Experts of a small language model.
Size: 12 layers, width 256, vocabulary 8834, 42.5M parameters.
Experts: 32 experts in each of 12 layers, 128 SwiGLU neurons an expert, 2 picks a token, a softmax router.
Below are experts of layer 5 (counted from 0) of a mixture-of-experts language model. Rows are named router (the router's row for the expert) and show model dimensions 0-255. Each number is 128 + 24 x the weight over its row's rms, rounded and kept within 0 to 255. Numbers have three digits each.
After each expert's rows: a language model's description of what the expert responds to; "mostly gets" lists some tokens that are sent to it at least half of the time. This comes from a sample of Wikipedia text that the model never trained on.

# expert 16
router:151125136135129126118137139087154094115100095123130139141072115102145083148157118135180122139145137109123111083177131130114105106127132134132124161126137121100134161125152132137101143117134110166156156125089152139095087128147142107106094130117077129143083157100096100157121195122142143143106133094117114076105137134140180110124153113141088133108115109164121145155092152110133139156152127088125101113123124099143149136114135138119133122124123137154138161104111172115136120164072149127094106116115164172164145150104118121149172102127114142140170110129116115131133142118101136130106161107110130137112189101095105117111146126112139159129132092159116082116162069131118071116150155129149170163082108149121109117098166113139096150167095103121156129158156139138101128150120171
Description: Leading digit of years in tables and dates, like 2 in 2016 or 1 in 1985, plus line breaks and "In" before dates.
mostly gets: "In ", " In ", "2", "1", "| ", "- "

# expert 6
router:141150121121173116137143123144107143124135110123090147129115121126098110174113123104099093073124114118141134108166127182144109102129146124082110106125131152085139134093126110160147150156148091096104161157127121151108132168134074115117081111143095123135151159115099101137148126133157095149126102119107141101161168115141166114135151141134152093138111111151155148071131169124129125128099174159105093167158148117117135159127079124109121138143183121156198153167095150144112176114157092146152104131141117114103084112141151085109141121105175131131158108164148119090146135116118114120123149149161139148131115132107116097140124095141152135099136115105151110094138104134112091112111149118161155147099126153136084167141118128153124113175117126144115128092162119153113103098093113
Description: Word-final pieces of names and common nouns after a first letter, especially in tables, plus one/One, as in T-rey, T-ime, d-uty, Ott-awa.
mostly gets: "ieutenant", " one", " Chevrolet", " One", "ouse", "uke"

# expert 9
router:111123103147126138139136136139111115108129146158166142129200135103112163127135138203137127093165106110161142130103116154131158122135093086143175140158121141099097153126080125094166120128119139115130105174167151114105141086118137128109140095138131091105174138155114161129115085128147129162108109166117147133142141097171124124142129138144118139138144109154150132124136084106098128117155140118157136135090154086134138135100133132166134152162186084167126120127089122106195132117081146167157136167142097159145122128097096112130135100120111122150081135092137114155127152110126162171121125145134121128096128146121162137126119129105115087106116120140120165130115094144121167103175144152101113165146131108123118086138146168163138132176155169099142102106111114129115119130136108
Description: Field labels before colons and sports or election table terms such as Attendance, Budget, Matches played, total, votes, average, Championship.
mostly gets: " | —N/a", " total", "| Total", " votes", " Championship", " election"

# expert 1
router:117130131111114198130134124158129157117123157136141127171155140092154172115153141148106193122127138137104132138173103142117138108153121118121113131145143146125111190132120073104149154079156111101109063098128134098152131175127139129129147139159116197147110092093115118142101102082147148179108108123157151077088134119138108121097117142145112117086124144132088081078124165101099136132149096128145140159141132112117117128153123120133100136137135151126133132165114138104119114104150146133105139140149141139110135152140135145143136120130160165120119123109092107149128121118154117159132102114152153143097104142137133123104158130143106147118152125144082135119142205128134113199133164139127147115104106104109128145191138120142121116153123143139157133142150109130105194148110165
Description: Digits and symbols inside coordinates, declinations, ages and table numbers, such as °, ′, 42 in 43°36′42″N, and "(aged".
mostly gets: "′", "°", "°N ", "″N ", " m (", " (aged "

# expert 24
router:091149100140131127128122132103161148120115168098143111130129088118156107099133160130110139129146144157146152113144084154136109126132159113091097113113115119129119143161120087143137148145125105126166137148130168167103127169112130137160128164110082142145151151139117134140140145139151107137153114136106146067100105108135137141127160125108101114120128117162122138126123144120147133101102092075141111140111104118153120147094144131092146167132128091150125142135132151137146118134103090192137114082140147163142136115174154129100143111084102114167122122162105143151108107091087127107123122126163105177096133110118114167123173138142105164103116098144093084081131158153156112136091154097079126145157135162134093141130189140104110162121128108152098124129164071172153109150075115
Description: Final digits of four-digit years after the leading 1 or 2, as in 2023, 1999, 2010, mostly in date phrases.
mostly gets: "009", "019", "008", "012", "995", "014"

# expert 15
router:140105140151159074103140144103146103117140156113123128125123102165099107089151130111151129132167143143133137100159121115149135130144106152093154140137147106109085127108131079137126100141107115093147140141157128150174147112143158087095112153099183092143143140148140088111169111102132105112139130135122121121130146129118118153117154174131091105116156113120139122132136164103143107108134099130137127160143080103093125163137099134113090150133135153119144164114098057126145112136145124105099119114138138126086132143164097185131142112092105173094134128123103161136133122139113168151142169135112118141092135143137144109111130122117103118096160096146165157160156165150110068090118156119128099149140130170112100155112126110128174170174156147149122170106127137052131121094135117
Description: Verbs and function words in descriptive statements: located, built, used, is, with, through, plus LaTeX braces and backslashes in formulas.
mostly gets: " located", " built", "{", " used", " did", " These"

# expert 12
router:131124130135113092174119108111202119095113123129155151114138100158182127199116121131143123133119138104153145107146143148137142145109143133114145120122103118135107131111177126113109137159164117123096105156115149140132100152107140150125106128112111095151133170139077137094088167112084123105144115126159120111105138146096096079120157124156128106164118153161108100125188098129133137138200094177136082105141119124130106135106123130157144162123099116169148116129106125110140113137126089139120102107084101153135107128193143075107124133139132149111150115179154151115151113125129152133112137124156122133143120148137144162150101165098108127112117104129130083165138126114095148108099109090181089158165135143160112127098151131127158111110143129111106101108117087149136120163125153
Description: Abstract or collective noun endings and head nouns after the, often before of, as in enorm-ity, synthe-sis, relationship, area, family.
mostly gets: "idae", "ios", "ians", "ness", " forces", " family"

# expert 29
router:140104134145099145170150125114094060134106139131088131137115144143096102112125109141086116105105127118162106119108128127119107138159130153137099172122152119172133203131137094117146124135112131129180126105119118187146151126164110148073155141157140111092080145141089100147173109088145121092165119093132147130147090141152137157098175109165110123114104121124099142096096094181123145140106101156158118150118106164110145142136147128130116105145107143108126084127135119150091152128145124103143149115142126154167128105139136080132116100145140163169132140119150147148091126121130108082150140123115099148117112132171091137138134100146117153138147108123122135133096095145124188170089106086136154128114121097146156128161119172104116153092110104106144160102115143105119109136142137
Description: Middle syllables of foreign personal and place names, such as Chish-ol-m, Nic-ol-ás, S-eb-astián, Par-th-iepan, especially in sports or election tables.
mostly gets: "ah", "ber", "am", "ol", " Ram", "har"

# expert 19
router:130109117119116168120128114153129108126133124138154122132153136136078171124149147152181199110172127121116144121142158166114117089131140150074108111131094145104114117134139116137097151188153120113144161136099135118113157166088102089153079152151143117145145189156069144125117081129162164131150074123146141099135142115111112156133138157125068104119111123133108172104141168148142123115143113092147093149097132075136115158150140135156137132119163112136161138130138151142137089136145114150123123093117081147126127163152148145132153097103136113080156134145087101130092161101102128098103100159146142089127116117148122147102138112130131146121166148104120084156152144096113095115142107159090122137115107117132087132127110122159151145145106126154140152141138113126117167114107115
Description: Capital letters inside acronyms and codes, and numbers in sports or stat tables, such as M in PMDC, B in RBIs, and %, million.
mostly gets: "%", " million", "_{", "SA", "AR", "BC"

# expert 3
router:093126115103175097124117142114141125162097129123158138109136077100184113114111122134090111119132145142087130115094140119105166102141100130124119112138137124142119113148133117085072130113117139092119140130134082182128144135108166143172087130109122128117127078164116118087118105138117126128134139109160132129171120121070147145146106117142103099120128132151105137126150102147094122103112122107104089121101158141156110092155133134147152100140172132141119119152157097100107128174170107116117149101112103119098158103103097131085155157129090137125136103098153142150141094150111082119085147106119124141126143109109105094117136142108090143132116175166144166127088106119089167159102108158090140138063130109116147135118150104082088109142123154155130126136108132181125077128113118
Description: Middle pieces of longer words, usually following a prefix or short stem, such as dec-ent-, ens(ure), comp-onents, sp-as-modically.
mostly gets: "com", "lect", "-st", "omet", "reg", " med"

# expert 26
router:103134130142138153105135167107140140101128125090119087123158122141096082096131156109164110149093134129158115120166087131127125119155142131145111139150159116110120108122104154136106089143126079155139130116119160136180156112100154139132079143074126114139162188174120131109158088159139173124139125139148122139141158166110136163147170102113106113092108122082175132152116124119103114129123130137094149127143165129134144150121143142119149115104155138150148134151078109113113149099135113100107139137150110111135099097155143116138085148109070172094122117158062127083119195109077160141114150108141152116152142112125127119101167138161085127168130153116106103143124110092152100107143168150117140104106108127130135176124091117110113140156151117139140136147121152135109114102142126
Description: First or second pieces of names and rare words, often a capital or short piece after a space, such as n-om-adic, Tom-islav, J-okes.
mostly gets: " if", " those", " When", " Gen", " gen", " Ne"

# expert 30
router:072141125118135135148139146152141154127122083152122148137118169133148120110116143138142135141137140086132145110128135152133125139107079091110127152098181106117130101125127151134169174113144147154123146133107091087158125174152167102103165129148083119174121107123151168085151118157135107127125090165133088138163110152100125098162147178144145152110134185087100122140159108129161123136137109082086096114103120119099129118127109125086117165176154146074141147163136106157091113090122119092149143147090080110149118146151158144168159167100115162089142103135117102137130156138157160148138132118137181141140139150124144175146129127160107142125141126148108166119118112096153136170145152115107141130147121139131142128147110116143146115091095112129107121155146142124153131123122084
Description: Double line breaks before section headings or new paragraphs, heading markers like == and ===, and some word-final pieces.
mostly gets: "\n\n", " ==", "&", "s==", " career==", "There"

# expert 5
router:127142124140094102145114112155155149138119145129116121091137158102076151128105111105140132134138142163103142145139157131136132106088156130119158090137109118139115075160082087107119154145125124116156066144115109094146149108136092124130160100167159096140116074095145124161125122095129114189173145161081093155106140129173082130155146133113124120168171125105149155100119089134102104094127139122131142124117162129174142126127121117140125121128128114183084104099155122103162107113098138132133085147085082147092139147122146143112136136149164138136137114105140139134126077149147122111127127159148125136137113111140134108144127108118106084138146085112150100131168170151192171168123136144126085119138146148086111131158133122112113165123122150132110137158145109176151111141134107
Description: Common nouns and verb stems in running prose, such as year, school, season, album, and interview before -ed, often after was or a.
mostly gets: " school", " year", " day", " book", " system", " album"

# expert 11
router:138156120121180081160124102080120172130122123128151140126110133171170141108103131133118117125085135160140145153107107114134109124124158131096135096136118135129149138147091152153136123123161096123113158130114140122147128131141127127127152128135128109099115130132130088168131138146076113179111088135144163162150103133115118150094150116152154166140085099117118101125124089118123124134150138128137116102101078131116135104114136132111129150109104135112117140114116163123116152123121140157109080137059167138150096143147085110056124158146108125164115124112131148137131112130084106119133132141083142095130117102142102154187115138080134122154065075129122199119095128147122111103144149097118131114162099097146118070123104119096137134134190135126114110123104134193138144104150139
Description: Word-final suffixes forming occupations or abstract nouns, such as schol-ar, compos-er, -ist, -ics, -ation, in biographical descriptions like American politician.
mostly gets: "ator", " director", " artist", " professional", "ics", "atic"

# expert 22
router:158151144127087150115136141123091113152113147135132155120144151181154160130137115085156120106182165145126146120103108116058157109189131094138090146131126134142129178145158181112123094150139147141131133125121142122127092146110144157135119113123111117120087139128142156123153160105135110102099152124109096122133131149080134167114115147126146134139103133149143142160114147099114107127064151123163113092096175127117084183104143129099097064104098084101143159088150146149144142097075104129086114170110105126128080099119156143115156162138123073142127152120110117101145094132106123125164137159130106130142132143159121117108092128165148176150108151143119123148133106121141182115132112116099130120110126128155120154129134136126154132150115110092136149147109118151134125092118107
Description: Wiki section heading markers and header text, such as ==, ===, ==See also==, table header pipes, and infobox labels like Military service.
mostly gets: "==", " ==", "===", "==See also==", "==P", "|---|---|---|---"

# expert 25
router:133100132137130123143140135089111081123117118144151123137116177141127105150101095123165114157119123145122105145128137106131116126135113092183119141127109149108122123083117148107136117140156127160132117085150096125136127086098094157147128132126154129143120138109171142119116146138136132073092136128116125167126182116148131152103086133147097120150173161115138174149139129151139097076184169099127097157130181131129147130136106121104118167128133119141104097148133143118090108141162131097086131092137115126082144116082168132140135132111133128074139140120146112131160184113152151134137152117147156123171101147151096142056154137178121104135144152120161153108152168112152130145138073117134153144123139115154131165101107125135107157098119116114112092119179141081099151151146167
Description: Opening quotation marks after said or wrote, and word-initial prefixes or pieces following a space, such as un, re, dis, under, inter.
mostly gets: " \"", " un", " re", " | \"", " Be", " under"

# expert 7
router:152087109135090169102100128144156101107086126132152092128131105140135127168132072123170176145147119163131091150099149116136174116113096141165142112161101164140169092114170168095160143138120114133139098121095142147149113146126135121149125113105133106126117098166134149151100142149118116119111144112154117145117104142147125100124134123129114126162228120145140137172160114136146106147113130161160116140122155154141138145131115121204153144121134131156124120123149126109099109123120143117128111123110122151138091146112113103171115176087162145154150128165153141092184154163189153151137106118143107115137129163104150110143130158107127111128131169117123127113106102128183168136134130126144143114098122127111099118149139133144095095102105113145123111150096134178149143112136177
Description: Opening stems of longer nouns and verbs after articles or prepositions, such as ass, res, exp, def, semi in semi-finals and Feder in Federation.
mostly gets: " ass", " res", " comp", " Cup", " def", " dep"

# expert 4
router:147142151118113186118137118125109074150160129138100123163150121129114119133124156078108166110112070116125103133095113122155113136116169154122119091162121128131145107154136173118171118129150140119126089103150164127115110119100121113137151087114147122126105138149092139129126102113159149126148100142117109176122154113092148121129120165115094089122115097188159148122128142143137165129098153134111183133125133156142152094166129117182110145143149160107144116129104126104141107151131186092101146131128139127119185116120135110141117143165124140101118098111135133143083174148148166125167148148148094122147124120100119161134099106159143133143122166084159125148110117114111195102131086112110153074088130143139128096133134091129126123084141097119128095136135167179119132101122163
Description: Single consonants or clusters starting a word or word piece, often after hyphens or inside compounds, such as b, th, c in handcuffing, str in dumbstruck.
mostly gets: " b", " t", " ch", "r", " th", "c"

# expert 18
router:126089147150150120131130092187129161145145124118135138124116095153104163134096113113100091148079107094153138131132164068137126155130109155102141149090111138139149095102122146166112103139106106130117173137149146132132149130129150142118195156111155109140127144135132122121162133104093115121110162132132115121086116076115165111139110101095093101090067117073138122138121170102126118146084104126123153121146115137121135107132133128103103122136104131143110092098119136085178126146098166141135122087119135102110116132115134181123130092146109136104127109146142143117109098155098095128111070135077128114140118100140147174151108147052134126138152141148152113131130165118121109136134111153100117106157177114087189115114124129109121143112150153147142123102087121095140114152153116
Description: Conjunctions, relative pronouns and sentence openers linking clauses, such as , which, , but, and the, that, while, and shortly after.
mostly gets: ", which", ", but", " which", ", who", ", he", ", the"

# expert 23
router:116177152136159132145174155149124116073177138122123113118136110113113160143134151122134083153124128076152155154144179123111129144140121131120118124124139095092112157132136152170154100120084109139091155130131126126143161110143156138148166132141128155145141084150118129104137100101132151140097119113158117127118114092097128093116120142110090131103093132123128108177112159157166105132127090109112132139146085103123094130116108159095163132155163139152112114113111149120185116137105121179100146080124059075146135122120149152108132146137099126140109141128098089110158132112149123159105126120179100138152078125112139167150139164116120148124131142164122096156142160088119175163138118167106101161119129113098132116157123123145164140143084120130122107114112109070113156159118138
Description: Periods, closing parentheses and quotes ending sentences or table cells, such as . after a year, ), ).
mostly gets: ") |", ")", ".", ").", "s.", ") | "

# expert 10
router:152134110133146132132145121131121123087135145083078138145122067163162154124157149119126101148114072135162142137146122117154150072095114071123100151098148142107151100135112142158107138106116086159115156122133129126095151107099131111104139152119161142134104123104100115082128146134123104107168161165191152098144133138113131115113097120128110130123133151081112160165141145151116124128147133138157158128146053101099124129086117142103117136143131145146149146082136100151144135142129151145128135061123125106159164103161066161140123092107118094125160144163089119131111152127116133166133128158101158132141074130085137135135103114099115101089159111150137116107129098100117110114114125108120148141119142123089127109087123113127129152125111107173102133124143138086112122131178160
Description: Commas and other separators between names, places, list items and table cells, such as Boyd, William, the comma in 35,000, and &, |, –.
mostly gets: ",", "s,", "a,", ", B", ", M", "er,"

# expert 31
router:165123110092160096132116080159131188116165126149122112101139126097130130145139153119086092100146125113105131130140126074123131158116140151177146123125115110174125093080108110134153128137121170129149096121090131142086116085155111123153097150110123148151121114103125107136151147165101126134130115118143140169128164134121186144171128116102156148133095108126143103115147108108113145105117128092144136107116121126146105124166140126124129095158137143079075149133111117088116100154150082130135133125154169138077096155132142116135127121146099134146122168169152167127121111114161140096154115113093127136074148158156117090137130094120096130164164161109151199115120129153131126109142111157156132141175110114143136095111124152126113086124127147142116145130125130132158107099093061
Description: Verbs after to or would, and inflectional endings in plot summaries, such as see, decide, called, using, and ing, ed, es.
mostly gets: " called", " support", " using", " allow", " caus", " join"

# expert 8
router:146120121133096135153121152120134167078159095106114139095165147148146102132111127120143138134145170157123143157146102150160092129140122107102113110154082126109131082143107127136062148172108125101121124102141135128146147145141105150172118118107083092112092103140127124133135140110109109097140121133101156104144057123187127112122134130113161113110178098115104144144171147149161125097128188187157164158149130109153151124111138120119139170133136092094143149123131143133142134126193106132144093113124117156094087150094105122120107161154109125154133122126168107117127104081123124157119147139128127116150124107149123108149147171148156120147120054089105144128180127102140112121093115137134097111150132129153106116112154118128120083119122121117130169138112117152119135175109092
Description: Country, city and nationality names and their inner pieces, such as United States, Roman(ia), Le-ban-on, often after of or in.
mostly gets: " United States", " New York", " Roman", " German", " China", " Royal"

# expert 0
router:129092146096097151112127114124132109121132125128125140140139168088099100124150143112121155169149146132104105178137104161143124114131108108140138142142139135104131116116148143114100135132087130132098127130118139102152131135122157111134104104122081131140181107143142111117133118117113167086120138111120142149187118134121123120161142120083175119148103130068105144134086133140143142157140163158165141142183134088109108152125119129139116106112169102125167102147097124172104139099151142117125113105145186067131102097130134160100160129116236132105143157104133143104126117124145140143106114110178133154156117161132107102080142115165183114126110140146080135138120120115108160145084122104165157115137147123111140150137122135165102153135104110126163160116123120116110176121179139
Description: Single capital letters or short capitalized pieces starting proper nouns, often after list dashes, pipes or commas, as in T(ulloona), | H(ome), O(xford).
mostly gets: "| D", "| C", "- T", ", D", ", F", "- F"

# expert 14
router:110158119180132097082072126120104082132111150086126108111088121112102134125128130139137134122154105143120110136146127102133130140125096093165159109100115153112154157126137090121127114068121168148135149145132141110096117141119101093126122123109141152097112172148175162115140140139151135082145134162117139150146107165123122106142099062140142166144167151135127100132088120122150114122135148141092088145121117128110137106146202124104130125144128113136139197104136099131125109161137139189103086132151169120113164106135115155165105086155138103148115123105126108143097144140120122137112151117109166112074113122116113124103141169108099099134124151095147177088154154104093077096146148130164163124117096129115142114116110151127130141162143130114132148136114140086107103143150139
Description: Prepositions and preposition-plus-article tokens in prose, such as in the, of the, at, from, during the, against, often before dates or numbers.
mostly gets: " in the", " in", " at", " from", " at the", " for the"

# expert 21
router:134129165086138168101103104118147079146126143116131089123120125108134108166159096124135118130119105114090154059134086125141138140132115111146128129144147129139112144125125098143154143131150126151148117107116164150106138114149135158137114172143118130095088115127132098156124086139135125151136140091109108104090131186085155092118159140092120126146155140158129111142123124123123117165167126146115123109144074145118167163137073123122083115127110150173147141124131120177086111147116142094112111146127166173168194112134113106131120161123086119108121135099076099106130145107127124131134135138134080141139140096132125092116110142149148160100123139129126114100128107055108143175091182143123150128126146102142115141087095124108146162122115105113154128121179132124107178164128147
Description: Month names, spaces and first digits in birth dates and date phrases, as in (born 1 August, on June, circa, (Voss, 1922).
mostly gets: " January ", " October ", " (born ", " December ", " May ", " November "

# expert 17
router:157105159152130092109105098117118161103135124167137093125090119124125112135104117153108136144107139145099138143133119105148158175125103116132164104133120102166127106129124119196106124124162103151136149141163089096135138143117160130132172160133142113169140164124160106113060144126123140133122136093114132135128135145159080133134144135152186109169105152158157126106181148127142123125127119102129135128133118126080094133118151129135175122124122155098138056124151115116095168124130115112154159135119107151144159135128123124070145089140112163143112131165156145152165146148095141134151152146116181164118169158160148124131131133109175109157130142102146107141112098150114130068155123083142174121131140148155135085129111103157133110122130127099147075099099139125149149096136158
Description: Adjectives and adjective suffixes following a, an, the or 's, such as similar, new, original, notable, -ical, -ious.
mostly gets: "ical", " original", " new", "ious", " similar", "'s"

# expert 27
router:105101128083105156157143117123129115172136090106151083118148121162115096140143130130135114107100147126128103102096138174123102171127157171146148169125144117143151140168153106129150116106114177169101082129114125112134110110105101149128108146152142158113163118123141137143168137159145139111155105105133094126171127129156130091105104116128111132106131134132109075108126112154154119146120091135127126137157146117168156142133124126100165146121091136141137159146152154165122135099143136093120156102183163127142086148150144135114078176097140100168110107148155138067121130090161131113112164133174102126131128095128105138088153129157093153097123121126136118096156110148094140141125144161104066115161107145113128121139108141098136106122177112150124141093174110105113123133147068
Description: Word pieces inside personal surnames and foreign names, often with diacritics, as in L-ink-later, L-eck-ie, Mackenz-ie, -ić, á.
mostly gets: "á", "ä", "aj", "ić", " Brown", "ü"